config = dict(
    num_hidden_layers=11,
    hidden_size=128,
    n_experts=40,
    experts_per_token=1,
    d_expert=224,
    d_shared_expert=0,
    hidden_act='swiglu',
    moe_layers=[0, 1, 2, 3, 4, 5, 6, 7, 8, 9, 10],
    router_score='sigmoid',
    normalize_top_k=False,
    routed_scale=2.0,
    balance_loss=0.00158,
    balance_bias=True,
    router_noise=0.1,
    scale_expert_input=True,
    init_std_router=0.00692,
    lr_router=0.00137,
    vocab_size=8192,
    norm='rmsnorm',
    norm_eps=1e-05,
    tie_word_embeddings=True,
    optimizer='soap_variant',
    learning_rate=0.00895,
    beta1=0.95,
    beta2=0.98,
    max_grad_norm=2.0,
    batch_tokens=131072,
    max_seq_len=1024,
    train_tokens=610100000,
    max_steps=4655,
    dataset='wikipedia_en',
)
Below are experts of layer 6 (counted from 0) of a mixture-of-experts language model. Rows are named router (the router's row for the expert), gate (a neuron's input weights, with its number), up (a neuron's input weights, with its number) and show model dimensions 0-127. Each number is 500 + 25 x the weight over its row's rms, rounded and kept within 0 to 999. Numbers have three digits each.
Before each expert's rows: a language model's description of what the expert responds to. This comes from a sample of Wikipedia text that the model never trained on.

# expert 0
It responds to: Sentence and line ends. Periods ending sentences and line breaks closing list items or paragraphs, plus == closing section headings like Bibliography, Reception.
router:475517484467494480512477522474520556502493478504538486518510515520500470496496496506502537456475522460483480503510520487461582536474530505494484448511486509525499487478503493487568466508503505471517496494513473463545512495505514485495531494483462472537502526552498540497536430498544484481473459535527508507479489496519504530475544509472518495510516499529486504523509501520523482514505
gate3:487507459515484507532513492485500511540534442542495489467555487456522534474508443505513511450507529493531482476516506478509531540461493513513524494449531502486529549487462547489488486489476507516495492521522503515527531496522511509482515491447506491489508518532513528523509480527525489444504478472550487471483497492506485495531518513508534483465480511528543516510486491553486485500516
up3:470467508518483519529518517482500535510491427486511491460533502506502474468526450516522501483448494484514467500540495500483469503524520465511488477455519506518487548488476507486517469489449508516481500494494468494523453536523513527514503533510532479485525465496490551490503446525528500482517500495521498490476515518491508490520536539571498442471508487505522524486520519522488478495462
gate4:494501498531562509490490491476532492494484500486506484481498531539510480520480467507481496530460456512503518505441517442532502529482489449555503549521529515470524471506491499489469542505515507486493485517567495522508529464480500522491530472483495542491492497527524521474551511479470443516496475499483530493505499484501475453528511471492467509491478514523489524521517458523509477525515
up4:473482521526503517461482559515512519491521488491474503516487524509530470487465515519502514478483506507498523517474457498466521465529468460484516529515508505487458538548484541555499481535516534500469486561459500580505501527515508510521486495491462478445533499503543504455505503483492505492486501453494509497510500495503512494521485508468491514552504488482529536462497516490487507509538
gate5:437523482519515535491504529539490492510466540494510502495522498453512515484505489501482502501525509511496483519481485436491452545465520527495496471462517519442479492495488532497443477511460503470559487493483510471455538460460520504502501476480483501564454512509538516532514499490516481518464513483484531514467512505526518496497514548508474504498480486505481530508488492491461491482484
up5:503505473482483508510474480456528489485486507474519523493475476512502478497489533520498499546494524485489489451467493507498500486547498492480501464551487463537492493547469538490517537479503521527476432506476485495513469504505473545504508537529538487451466518504507509487504478504460461431520481499496459487547486497475472503507455519473499447482528492491503540510489529470490476492494
gate6:492499476486499499507483498487486490518477541505515502531469483513501436480522534483486510466451468535518442499514510508535493504465505469516511487457498514508511481530479583532525520517493464456502427457489449468469505496509483532494490500457499511485462502537481458516489536526487485525522500496522473484485506475517510486506520511499479525469499501521504468498558492524480482495494
up6:498478532495482472487482504540501482470493468537466507520484499498472508463514517505454496483502495514531481499457475457504492437463524545495534491507458487497525465489528489519476513483474470503470459469447540517453500502518505487466480501514497506510479483507481519541462519542502494511476468547552525475467477519513522516535524517525479497504521523495522475490529471473480468544492
gate7:493543502483497509450492494489488521504488526510528473532500501509480519531477506480478484518504480512456524515489474540479463488497491497505483508513509543490501555491466461483486480511506533472482457500524533496531517478468477468494457502468485491529452469494513534431530524489508476474522468441564495530505469494504493501485451456494480511462475469485509472514481494505500490457480
up7:519514539489515503512534498507519488515554500526501523481474516544519520484478479524528421507498518488531460501553516464545525491508517496545459511555501489506491513483490509532522512545494519540514520523499513504481519499448530486510515461507501492493528508471482465457489550510512518508497538496458513487480495493515499554542543498527535481512493514564502518498500491490505499473497
gate8:504470468481481509501537462518437482530546436502499490530510537519473477526523525531500489494478472530495522452498492506531524517521527481507477543492519513520517490467470493454491544531498508499526499496474492435521487531512498479464470473474520481482526494474508495469488519531491486488521530524508518500470524478490450506550517490491505533456534517513492495496520518523461538474493
up8:514513478478502533454513535503487483526471539500463462510497491471491507486454511459535495505492500471470506533493483494456501495513491496476557455497476508512460491497513507502502486485485489547484521500515426509506493510499509525517504463554522522507467484512498501522515516501444512477531486543482461464516512512533482467501480494537547445502457507455518479519519491480515451506501
gate9:478470518491539536478442538532496509503514486501507493503501527499499491467499473470499520433462491535502524517460488526513492510479481528461540497507471486508503491485495479511493499480461508431505483540511476507484535512523530454498527503487489469498488515512531530516540507497530492463489522514496506528513550495516503498471578444481478521496510505482538525501460519531501507456518
up9:447462476525531538480533514513518515474521507544492506520494490465486510523522505483492457486521475497509478524496506510495500530532522567530510509432506499469460514525502521480484487460548523430522509525501532462475521491481492504522537481497525536556465515506481445481465513535488514492476506517481485552503528458518483507496494490523475503502522515512520499479505497501475501514504
gate10:485467509517510531481508476467503492535515557519498527485505510491523514498543491509516498524504526454525489526471514503522499531520539552509480528508496539508480518490479486479527496463524460457486490442461480473464503513469509507553490544468461502530509544562510516486508466499518527474491520521523523506486468457518484506517486483526543517471522524535517521494511525528509537505481
up10:493448510505489501486517517478497486534442483535519540504534501486500508489527459494510484517547501479470530518517516462514466544503503490517509489491517500487480526472518525543510497500527465485501535497464483504494499525546472476554488500484480526563560530502514498521511490488510541482514509495525507535499458446540488486509495496507496517459498507540511441485540523497494520500553
gate11:521466481506521536478446471499526491516486530516489476494454540491513514490483483471455488479470509527509523489438524507490499496524490493478495510437504495512525482474512504500521479503513485503508496512507520487471530474490535478474503489487476483494514499480451525487475497548500479518544535510456490495512470435493489496431473540488458546501477455486466507546507505478498518477462
up11:477504515521523482525512515459503488543551497451496486530495523511528536449495505504484481519534517458497485548485512473465515495508539501495514463519495524471505516493494478534522520496500509523468490504475473504480509546530432498498488523513466499540522468520494455491510473475494509484456519487518507539488529532530508466528546484518542510464503546516515532519493458503466465493482
gate12:506494525485522501543515460494521484488539540487464492497519520512520507492499537528457455496532504509528522502473465490543537493530564536542518548518542497510542475506494520498507503488473499482468498530508494554515493477469484469479492493490508524480529555505502457494512519474510514500545541532532538466483508512510472509492550483472500557525509497488480499490467504469505495512505
up12:535517524520523537488508529466480511500518484492498510543482504518477494541506556531504477500491502477513516469508489505519563501476544496488512495492536462481522468527507568521518497499536503496519453517511542504547501494514490507487476526466514486525505520561496504488466510517505481491458492502524519508463520482487499527474524494461527560461515539507495497557488524493521546524517
gate13:510488510497543515537508471490480458548475504464508456509482528489502492523502534472489453511462470482484474531479497483495509529541479456503523503506496512507536484500566521497437518514508528469505523530530509511519507520496495462533494509435496492509497504476537502511486478478471467503532516483514526510478495542436534509527489552547456516493491527468505493502515527498491494503488
up13:504491479523522477499512489503463481508492505494487524486420508489436490483476493537492466549484477503485494523509446496492462477490478442517516499479518509531502491510562496488499486492508515500455518505543489506484502495506456495504484501457559485485547520440515498471456486506443492516503505505500561503517498481505521498527476498515490515443485518492504510479517481479545491502517
gate14:519523513502476494515449487510483526507522529470515518474508528478515518488506462519497474469515464465512481479509465482495467520524515508505500506481488502555508523495504471511509506487460487430515471533509536454485522460525470486477546501487543526513482537505483502482495525496502510464502493501458556470507500488476534488457474475507508493520475492429500539555467487502459527496507
up14:523470504518489523459521523542469507486533496526498463470538478509500491478495495525510480500475542518464515543487563492506503480494514508514517527514491522507495487494483532490512509494495541524499538481487492551528519525523500487502495502491427483438517492491467491499485491502531533558496514490512454528455457470528490518537466517528477521494545487537536473497494526519509524537515
gate15:448519520507469522465493505488524514569546460496511475458498507506510455488502497488451492533536485458481516535509525472498521489534525512473513506498481510553502489500479505506509494545458483498471515503510482513540483458563489478476479485516527479460497508505505465510486509482490451516536526429534475490498507492476519467523489490495501496477501501539482448504502527500522520513500
up15:503455480492489506507487501508526518514477500495473517482462502525495533531490480446504479471512484501457496486491456458491495532443495492483523466510550481458515480530549521476495537491489502553491519526493451480468505513524505457498514490544489515496485475460493461501463555508545488548508465490506533462498491493464458485499492519497484500510471494508518498461469529511478542488503
gate16:476511461530469499473515537500509493494481500485527536527507485454488493494461504472511527553513463494511494497502496463487483538524497494466505502522466542479500493508494486490514492471478510472493515419506536499520510487553479452498482509484499461480498524504536501560526516527463503465492531502505482494534517514544518530484544488452486489506514458487465486518505454487446519516511
up16:512523506500476524477486462497489455531490459513482535521534490459464501458431468472498499495453536502522495520502487546479555534503501501470508492483471525506483458529534500489502472487486541546505501495525469453531461555528505489540535522513485466515470536493547477511465516529516491525529525480523485506482490473503493506497506486487496491522478495484503507497506469516504509456491
gate17:523508518501501482484493538504489473507519466435519512516504539544481518490446496532482567505516494487487535487497457491439507499481517529491519464498504502513465508499490488475486539496533456526471469485478539530521488517473491481473498519480512516511479504506449495507486527560509546521473503476486501491484494510492513518463517463535535490485462532465530528531504541514475522514476
up17:504492503513488507499492495492495503504541488498508468533512497542457513476448464496490520471521483534501503458508480479503487488494475492495503498534507525534554469482528489495505539480504484576476517471521493498467503497465459472517478495429454491507476537496487504538518493527510449541524458501488465509449505549465493511484510493489497439498482480506522513495507543500487512531484
gate18:561487446525536502502530492513535518512501494484510520555499497520504473537471484492473479516482508535496506470482491520533519483503529467521522495511481495493470451495512541481512507494506510507550483476524491509495527539556472539477515500478529489509511451526488457499519488493506562487512505495455435474469480466504516501460482457505489500509466460494501496476529538470495515529500
up18:480481492505513537504513523503469541461515534520484494512493542524542496495495400535527504517440525495497507496477481490437460509523478502531535510480530495515531493506516497493539505492490502480490552448474541500492524552487479521533519533509505510516450490489469505538486506479506511504512489500494526513512485507535522510456473473506520501500544519483496510515505474486495544522501
gate19:516532530473545478489480515495537530454485521489475507505493526495523537542480479527506472491526528521498483484494513508490512495478580506501494512499495492523481518484463482483495509513491461514470563449527501468517507505551515479500472523494511495479529499490504528493507505520514497462497530506472487473499457488506484506495486476458544412525515532517486478569508508500531529505496
up19:482491471494548507544551504481496471556523497504525485493481487451511443519485545463467495502494475478492490518508516519495478482501502481485491489507525508501488485527533490536537469514540510521495443507460492478560499525460490549501496487488540491503492500501491466504459450487492505523503458483491546473505522475508476518495459460505484557519518492472528526481494476525496485529510

# expert 23
It responds to: Table and list delimiters. Pipe characters that start table rows or separate cells, plus list dashes and semicolons, mostly in sports results and election tables.
router:478485458479513487490533474475520556513485496470523436467483500540512462497496493511466451464499523504475472524483499485470518542503504545506490480515508535473473478507458529472500462519512487459502474507525471465543525468495505490520528510500470462557503523547519530493514461492526502478523496510469556481472493485514447522486536487482502478476508497493483483504480494495504492483478
gate0:477497533512537504473553437505514482510527487473528474492499485476502498472458480486489497501505487531556469512460503444498494514514513517508488504469473495499434502507503517541493518547460522451500508500528511499503521490504513493503510456538497525490503508518509531477469506457494506448515505489474500562491466502503499503459560539482474494508511509490536496530471469519499470488538
up0:497505557529457465478488501485502465511519451500502526490516519454532496524523480507483522494497466494502501506490494556519531523492527570500480521463557515489517517489497532502521520482493533474515510520513517491470499495529478510534507546494511466546474516479511487504464479514499522516487499467487492489524513469468473494545494485538477503498444564510468498509447502531475506532487
gate1:544516529442494515522481496471515496524506525516491532487528480497522544505488544491502527531461458502520514462499474486509470485489504506510486512525481513498523522460538519480509517517501578519515470509517530513477512497529503520512469472492486520471525468509535468527520530506481490499540485465510485499519492462547470530472512521485517515510536450489468529504497528469517499528425
up1:489508488516484517518490478497538495483502479495485501496499499501530465450485488489477460526505558474474471456490515482525501497511489501490507514466474518479496507505446496475508480492460522465504520472434517487528505469442494492507452545529518454495482542444551469478497476493492515505460476505470487486490500508471543546464517462511509502514525482492521497468530459499470513501534
gate2:500515478474493486501496475504457470518482436512509488477511467474510451447523518496504499471503509480466501507484455484511522480487516510530497519478567453484493498529542498472542523548499504471490524456511469527506517487524478509522489482484458516563468520551508521490458516547497502515487500515505507546538502542513511528496496491507504523484504473500508511530501483492520485449461
up2:444483467465506529492512499584510501509530509470494524499461492525465521536509512536533492440505523494533500513486466517508489490508507516503518503512498515485478536481464531533520467481494480457459525514516543503513484461523530541500522531544480493501521471512528506459492473473503510527487482460460517444489517485476496508468491460508504494496485472453521503467492512483499529510511
gate3:478511460525506471528498522496500545502459524574521487513530467510488501501514465511520520482530544530478502503517469510505491511526533466518473525519522469474520472483465442483530509502498509513479479518484493488542471487501473440468509454489452487509505504533527481506528482544528494527505467495483526529491514517508503477548510531486537481466559490506468478487485474521497510479494
up3:467508530519522443492473524539499521540483508543515527528498498525530512499515490530529528494541493509490527512514473479498458517506466526519458495496525483508507496493444452481558485507516450519521508539480481506509483477477508439522500495471491504468477518499485450506510505529480504508469455493514534465502511521488510478540489530513564510499508455483475497488442506504520499500490
gate4:454563478488516533493484524458516449485496477471458520524516536496543523518502517494511483474456507524499461539469514505476529494534516539495550524482502535515492513521495504510546522517512511531516493506512480492516529484470502466475510502497542487516524541519509504533500520489499522520495511486455479521483502494466510482535524548472507511558533566479504527518456495493515516495505
up4:527464536479511503481464495519456530511504501495505477479491456476495453480498504483494487541509511452499532527534493481534466539492526511506458493516518508482517559506559535508485476514502496498501502515473509537512499511513485516499494517492548519495519460516516516471485496495516517501514473504490561509484509482521526552441534469539470517454473466517535508485552519519489486530526
gate5:524505447473541487485474462463497499513513480508496540515475480468510504527511508549465534509490512531472520520511515534471520485559493514551495486479546497473474534524473515448469533478476521465523496529517502509497542523523532463492533532492501508492466443507513508467503491493494465479531510518487462505492498495470449483547498489523517516476492497502459499500536468480497505469503
up5:456506522513455517490488523525513465483500517480498504481499536526503469469503483476539457501521492443529464491482511474478487486476522507479491512508489505537545460517518503551526446517517490549454508479472483511479465537491477545490457476519526480520547540476471520512484496486485531509488517483497555494508489504512531556473496521485479504501460523509515473521475510510500492528464
gate6:522513500508504507483524505518515520502525509492486544512521485499484536556491498503452475494533440474488501520496496472479442481534505527528518513494543504485494488497522479470466485471514507524545449499517522490501478552489543495473472554499511514564510457503532483510526499490499545517493488514524559515468507470504493535535530483495498494497535494466486508474515499540548498488523
up6:506519480473521528527489506513463470487468526515450497457434448502506498503524490534496451467492490501519528526483501515493506471522533474506484499534513502491501500546502488490488468499492495442519523515542512470537528534506503511498504530505551517514456465522493523549498496450534475514499538471499509492500509480488510449500483483488540476491529502486533520495498505460436484506526
gate7:500476467535525455545494498509507491540475495476529495483496507504452498494543505515478559471514484528471479497496501513484484451462483542479481495518534465500509487482507457476509503505507503523473465463517457496471498430531541487508503469479480472481488484497438469523511475516504472503502523500498507447536454515536498500512475519486514510468487468481500481502478493476453526472491
up7:514482481502496500496520489503463504514514524503478462508502505499491540514519513511518526487488485510480515502472508472486528466496501539498476506505514479557489467486542480459470514501547495526500533444501471488496516440473482432500478506517482463493478488490516444480470494478531486497516523541565509511502496495539479448503521530542460514443492526534514457479494514481519511513480
gate8:496487515467516509522499504470479524446510482478577467478512481463503507533502498507515493507544480498496538505517563471523487531512484504511528521457493481509471509508505482519490494518562513473473482544492454519521511483471555504510499540518499484534538483536477518462518518501510492484499514470499486484463475534513494475509512468517487504490447511534484493530484552525545473501485
up8:518474532476492503518476486499478491445504541487579485476497447491509489511500495504513504497522523504531520505494556488551500507532500496489524521467492483508494501472506489509497504503528504497472465530508511483486500451471565501543493528494471497532494488500456528477491483477454460534506489478479490544501516539506497458529514465508502477504446516535506522487470531537549468491499
gate9:500446531485514482473538501533511498542530460509523468525536490519513520488540490480487471515496556490502487503527509514509517548492497474457515490464483523516530508479469471520515476541467506497457463490514498502465466456493548512511501513511523519498513527465470420483511494459495496482476518507514485506461482482514500485460523494513508520477486478502529502494510462440532499524527
up9:468523528544514461492508510491472542517503523496536534489505500510516503501566528470523488494559490475527492529490517499508533479524545538530459511444521484453518507555505530466498511494459513487470512522546476471516455502520524502516482500507496456476497497511526517478491466493513456508500489504497456498529539489540521520511488517512504479532483473514505463526509454516490483492478
gate10:446482501501517494490516546539538537461533465547512483499547519494510533497523493455487513512492493532487538509522515498476517553532521481491516526529507496507512514474478507479513474482528502533475505502470493507509479463481491525461492477502493469518524478493517549547548490517528514491483530491492478486527515499527468475510521536529512520486509462482515514454423497505534511544504
up10:448473480494497497481477549540519540454533481535496497495532521488507553476517510457485516509507495518468537527534532528477512556549506483497513535538505485510529513488456506501527464476512485528471498494505513504513474455487486515474485474497497474511520468507500547539557489498526525475530509478503480503534509514524481470499531527525517518489507477487511514469467516516550502539506
gate11:476468521510511449461498511511502469491464465478519507493466505497556481527504471506533490502511499480485489471512482479542519506572530519512476474519467519469477463559485499463497490484514524460515501488487410470505486509507489523511506504477526453481494505565490492478501505515537463487524550499498490510509500480468504520512469493490472502482501469489518516490499518534485542531489
up11:516502519500501492457440511519498471487436470493509484493501482510509548526493508467516511484516500444523487444476511481496508458493504508501530458520466500489459501517482498538474506458484489509539517460483466482485506509460487534476552523517473450493501522506492493506477492479508560499500551430535519474524521486493522508498492513511506507496506553477509498503503518507463520536485
gate12:518550515502477459498494494484491496470488517474460477508544496452546508497529493501504531488471456504507502497504499494505470494502461508509489467465500538462471532467511469490537499523475505484499479501500469519473533462480475527491467523518468495524509542514453522476525471533519524499503496482489537507494513498547513526479435519506516503465545522520486476524481552501546452533512
up12:474509531546442504524498512414466520510488503487533500544483478490494511520496503472469517511517462500495508469515485502490512584484509530497492465492503493459525535524468511457491488505511479549539479470468471492522504530468482506522497526530504509495506503480497500519525441513496534529502528473527530482482515510529510519464457523470490488464510505465511495532493499517502466484498
gate13:504516499456495550481529500460514491510499491478518511492525473496476525504536496531516525510522494513485489527485483487498507491500507571506478509533503488512488479481505527493519474531507491487498465519492470450517445484537513557471513448546480520476489467481509502526517529464498501528505514493442560472511551475499481510481476551512483479465512462500481471537520497497538484467518
up13:476489490537477431511502490495483514496472477504513492535490486499516481528452487487506520527472534503537512475537529504451506496489504492537508468495490508510479501498495478541509519535469468441523533553509544516465493478497472479542449530455504469522498514523509488486527513540456516486500505512516440550466503510503484513526487480527488488512511551487496507518491476488474494538478
gate14:490474495476500518494517491509473488525543501500548529460524521465495512495476484515470453506467518517460487489540503511587496487449526533504516537468483515506499540521516517481454516503538499498517480521513495500496475500528509488500482544473485533464518492516500490513467508481495513493485483542434467505485502519498479524470501459526498496503448555494517504474473440500513513486507
up14:457514526529468498461563497475436508510477482503523513496490487477540500536504509487483474539512500520487489504535474515502498516502531525492501539518513489485488457535487528497508504469513537463462466524521561493487549539509485492510497496505528494482492499483497511442475526493501511444546538511471514497519532474441485485475497498510470510490497495483497526475521479477442501467509
gate15:525524467521459500482468495565485533540513491491504482466463499455481480459532524495478531501511512510496524480509527491539511485452479493507478520518526503480450487458466516443483519469485477504521464465495484554531454527508517487489493536497469495519498442500519498507511478504480521484522512506499517495524487456491530526464486478471466479528520484534526482489488509506466463492476
up15:522525535459476498507522511497508526478462490557488530491547510490485501502473547540530496480495509475530504491523504517511510515478515516496493497494467497517561529516505527510513540508525525494534512510541531420490523511521532496514547493520509538515481469528465513534509503532460493475488495481526473498533496555536496479521473507500517526535516516484472491476471508486512539524451
gate16:516491491484480469473495472499522519479517480455515470532519486499496432451481488475467490492477534509462473528496518497552498543482478529481508504523522500482472496498510499485532499482446477516483523511499527525482485514475478501524505498501478520492479497490446487471506501523543522467489521487477533561503542496501545475544509501538528488487493522525492496482539551448530480515454
up16:506486485534519448449479511528489475501510490492508478493482455494543490496453523484481488483489531467526493521537539481496486531443538492461521515491467481507482498469513501479472470516462531481507527495524508478472480483496580482454508490471519541542547513495473527524490493498474507515502539495497507468499514481475463506488502491494486510511537499469522492461461520456464507483477

# expert 18
It responds to: Table line breaks, symbols. Line breaks ending table rows and the header divider row, plus slashes, plus/minus signs, dashes and decimal points in tables of numbers.
router:475514461485504484489500477468486579513495478518550485497514502527518456524477489501498465478474499520507430536520508479509535523470485523551468489485465514497488469495495561470503472482509498465477456475520485512515539496527485492484501501489456486502494523530506513538520495493524536473483488519493530462463460499482496522505484487489481485465496524510433532502471495513512465484498
gate2:496521515494514502471531446469469488485510493491449513510543538443494502551555521493529476496497491473512493487500512466460501455484473516491514516496534523512452496543507462512485516516515503489464514485528522545541517480528464495488513500485508510513488496524482493512487499533485492514530461484510518457486511490523528516543507454516466432497444521495495521491497529495515454477504
up2:529500448518506550479468545494499495520495501471505482486462502499542468509492476554494513532457489487497521507521454534497485507501511495483475451483512543493504488491516506481475540509526548520545498501480537509467482493459517471481527472538497470443514552507493505480496507510528445504504514501465473499483513492470470490514529504481464511486523473481457524530547527496480535494489
gate3:501509507489514480485493471452518500513468555514518515513498512507472503463534479510464539499530524515448503539538479521519486499508514508491443501451524525534522499512492518476472468479504506500452490533499498504554514479540549507503486536476495476521495522475501462470473478501485532495460467499507488489499517463439532524487511530472489494504449501516508497459449513461488491520483
up3:481486485496471530505533496501521528464567468459487531527486505523486531529537517465454494495471506497518524522495519480488472492518539489487529502513489455506530522483466467486514472484452492527504522466485485552483522519507467488502521512486490538459513513486523509519515474490512502497522523462548528498498473547546493514511485425535498493497504519499468497544484484544480500483478
gate4:485500495485468497517485530470481444498530527522504485490503501469527487499514485511518504513516542494535530530550529526499500516479534544524492485504456517473487502472471514537514496412480528459526466518517564496504525471498498515535506492509513525539489530504489493504520481494497503454501559515457537479506499461516500478509515501552499512497537503511535492489475535550492491504509
up4:500503491527528509504493522526515452509475477463508480472488484452498494520505465483515549486475478532497510503467546517540502469473509509499511487496493497524519530515506506547453494445493480488514490497563519507525513468483522484489538472483480543471510473458469535451510505538522498483512503516495505511510515495533484524501522484515504525497547529535570458470492499548491454502502
gate5:533502477525494510467503509492520532496464476511526499464512531510539507552501516558509483442543539513479484507489474518487531523489475524484473538500476525463529501493512504512489509495491498535533524485509482452473543538519481462467522485545549512507510491482532473480477495453518493502528508537521516447492484437500492499479535530525483479509492499483488501544508467530499516509514
up5:527466519443517499502476472503527504463532530500489507492483534477461503505517469426495490535480481511514512533500495531503507511478528484465454478488538478505523503501504542502481507561487518500480516507450452493524497493552493494518456534467510514507496486442499501509515507494476533509483552486444483492451494490507508474500484481501493494509486529500507465503524530561515505486529
gate6:480528529520512490446508522473496489468485525410470513517474517534514527539484477502447499513521538503497516497468495462534495489523535477482499485487488565495495482526510472470514464467503510488508508487478506475562495552514486529472505540535492498526496508510531542480477498486471472448502511531508505478498463492538474486493508489494484477538479541502491494507486498518503473496476
up6:512516481473479508464514497502482531504552495467505493543513477509503439503472505483472491501491527499510503451503527529470484523508499472485490552503540512491457511499516544532526502436532526469471469513474491496517480522544519474470499494510495539493470503482489510495548471526536458480480450496436518502507472502445521464513512516495492484491516462515528486495540490497496496483530
gate7:489513462507506534496529465448494523458486479534524522512511501506484477505477509489530475493451466526512494531476541471494533502465461499487508537511529516488538492497491577498523534486483537536517496459495494472555476455510495500494539472492507502496516498496530479508515509503476514505511505470484500514482496593526455519499483511510510541504485546499522487513511467472476493498481
up7:516512471496494486478500480472496522496451493534534506478522492560500485527487496449483500479481479512531518506489507454499507505488507522492517533518474508494545466548523527490534523466456481497528525482502511503509478457503508493491505448525520510512514500505542460498489489492478488499503481432488522499478507505510466584471503501498515551492437510500530493526496460453525505490533
gate8:520530498545496517456520477487496477504519520525546499494500492463535492471503502501504511488496510500514485519448486520488459550485513530468562505492500506505457541507514488471537501545540502536492532510510463464533500459509532554473493481472488499557510472536490501510476508491503483483490507497478499512529525481471453558488517474499523487480533556502497502498498464518520499530462
up8:542493513533457517456466540482509484566491497487527512502492522510537503504498493562573491479495489542477484530568485491481489509492551538520514494486471470498504492548477474516480530513511502512450474488499488494530494497507511511500489498511506495499526549487518525521523513474515483464512454525509501492469486443501513496495491492536512498519468520499451489472513526503496528523463
gate9:491522467536514498482457536518477540498487489491520503522476488454505500448492489524509482482515534531493536474534460496493537539440530504458512513505499494518513497495448524486484466484536513472508478484487482486480513483530517464484514490512568479501510536511489501513534517504522547503533538466551465501463530517530487465486528492482515505485507519490524486560519509484538511486505
up9:529504515536519478510456486533473516484494504513491498517526529453512470446475490506491495499505497510470523501528455467457546540463516471469494479506487504543517523498487535514497490534519517494528508499551511503490482495528511515466511473538553487500513489500497517539540503510509520517556485509547466493476510544490489504471570500446477507515483563511484497519484490509499515475490
gate10:515495475470472471481457535478478518475455548476502520497514532478531483460523503502449469481532523473521502511536457534549511494511482535519490489510518531498499487501503486488486488468473468484476494510512491538502488511515514478484493497514482476493516490489500505461460517524492458487482443504526524479494457490490494555552498473529540519513512433514455495486508480513541475498463
up10:454493530501520521534507483509504487526511470496481446499480511495464505492454503487507505463488496486518537495494509458461507491466560508468484493475480434524507509499509485536561464500513489476512549503472478444488498522485514506530499489477499517456464519496503526510518491498484558488506507472541474524454504533525535521462517510497511484530486524508530496459490526478496541499529
gate11:455503511531472538463531500523504478486499487508540422545498479557496495509486478537468513512458509516507529512489475501515531534511493523495492504475460508505487504500542532521508493507497541476515527494487536533474508483536518491525465495494528494498496509503506499541477524504487502535478511541532524462502519451531460522480475535509496431499478510460457522537496478507512478501482
up11:531497503474506485544493518486503537517479486496493539445526507480529486488523485496492485487576524501515456475499541503503466523494516495487503475507538493498514460489503472457484479480478471508479474499510473500504508501460462487494517489478486514505495466492471476472547471499503484471556507476494523543472518523482543482521554467471502585492508481545513482486508503488481517462513
gate12:475492489498506520494507503498449485497455469491490495483481481490493494495469492513487494465540515493481482566466512503494487523554485508469489487464520486479483480501459520503483543482488469473451518518470496515494478485494519493498532520516494489582538504513488526499510532520506465484498489497498497489515505465507531499512498483528470465523461472456503405495527514486547538456496
up12:497501507483490489484503542504568499571514546499522497510512470504492512482507478499491544515486532507468505470500487472479525504524519457457553468512492451497523528493444469503525507505520524472533519492502500506523488514488542511494474490537532465525480503490483512478462485491520478523531483500458466492510461482520501511499475473483525508502529498486463464437502530520546531469508
gate13:510440521469502498505472511499475514487491513484526461465481507546447531467510482493510508480491502517461510529519480520478474508482479531517475491498505511561513504509500508446494536485458454530469476542519488494486493463455525529538489513560516488477517518469519469493507462506511547503543506499469501511494492484495475480542503493479455506501469525487518481501532484516478561482498
up13:516494514505499519496475538528481513496554480508488498473485494497554497503456542499532506515512527480488482485489521523482534485500544480497487480529487496467476528537529511513478449553510494467499508566499490513503461549508560476478461516497493502488490508506494494506511523474500522459482499527508493533529488524528505497441508438503498485525537513534511510540532480512535486552517
gate14:536477520499503499483512490530466503499491511468522474475495504499475465464557490491497540476498449506465526521477481508550495537544483504494499494465489516483500516499505473481517526473457498443513501478483444480468497490475467492529522506562505507490507503466497492491476519520512556500497512497471534482479502506475520470538462499455488488533501526503485555469464536508509487441504
up14:533507503494466487484488519462524540522539484509527520544476492493507485531485496491493528519474525496484528485525545469498478510501538502501506475530479477562498489504553499460443450531486502507496480477445516471492479532433498543503469499471489513489456487457526463519509502516491524488483450511478490510518515505517485537503483532528463507480473476513527488503527507491527504474529
gate15:488482483513518513496499543528487541491464512500501520525465528494478495486527505562508475520450506539490503491489524529524533465473482489468472504488506521519451457455518526473511472495488521468502545462480464553525450447522488480466497482480476492465470478521514477493500489480483516494526548468487476489444542502508473528487511481509485502485532499491489543507516495483515485531499
up15:500483477480498503521509532467473462550478480500509511500468468487506518507482515498484520487544522483556471456493457440515517499536476494483492496561495478503537490520519501569490523559514478523514530527447472524514556506465491496474479486495484497521529535497495507497529487528501470460469518505499504484487518481496496454506503519531523496505522532484511497527506546511515462526497
gate16:505494472498524519469488481492503498463497477537474495501527539544499536514478496522493537500495535510463515509483501538484523540433474527529512483547483478495520499489488481498460525507490524480458546532463542461547502476490482512473525531455465489500501494530539479465541535521527518511488493486483471525499498524445487502467507505542519487517529513497485527515490531477515524502464
up16:516459444498481503495537481517534492497514520508474485506494475507504454530475458510495512533545546515508508520476477537530469563492506503467522495493476520447482486488467513443531515448477492532466517503478477503505499485474484468499498530497535541507544510482503530490538508512515504489482501518486470499494499501470487471518488513535525518503459498497513538521549508525520442471472
gate17:556456523503514476485525514449519549506501499456492492477498486447538464498502469468518495500537507528468509493494533498538493497490493541500478511502487465473486484518541499477482488492497524452513474514505488524465474521492454533426527530544479488501493491479493526515501523474553492503501491538498520497528466470496491505505460503544471527476514480538503512497521475492492450488499
up17:519485482499481491499495535541497504496511479498508464511507475520576447465467524549527524514517483519535490514487509484535539505506504521534454490515529511489466499471498498490507522519502508529523508559484522510484496479559499548533516478499501512511546472547442491515508493492497471484493515479500470537494516527443488519510488528495491474510495470503417484479479497495495489492514
gate18:548480502510526494537514507494503501450505457533481498471510490504481500480472492483533488527513521530479483471490510471500484453500513516530506454536490508472517479461467511536469524509473516468529518488504505510506488480523456469515524493529475499470555502487497509477503505452493452489464503551446528516481513465521497550519548488506517469515469506474495533500463468448483486521520
up18:556493536510538493534508517483479528476541484477488480485473524498507475497468483492500489513517505491464522499464533542465456454506502485497536476512510541511494514467521494520439487503537526470490508516490534514543522503533540473504518466495498533487525503487536532491481499471528469482489483526467541535487520486547511535529543552497474463482464465484487512477507509493492484513520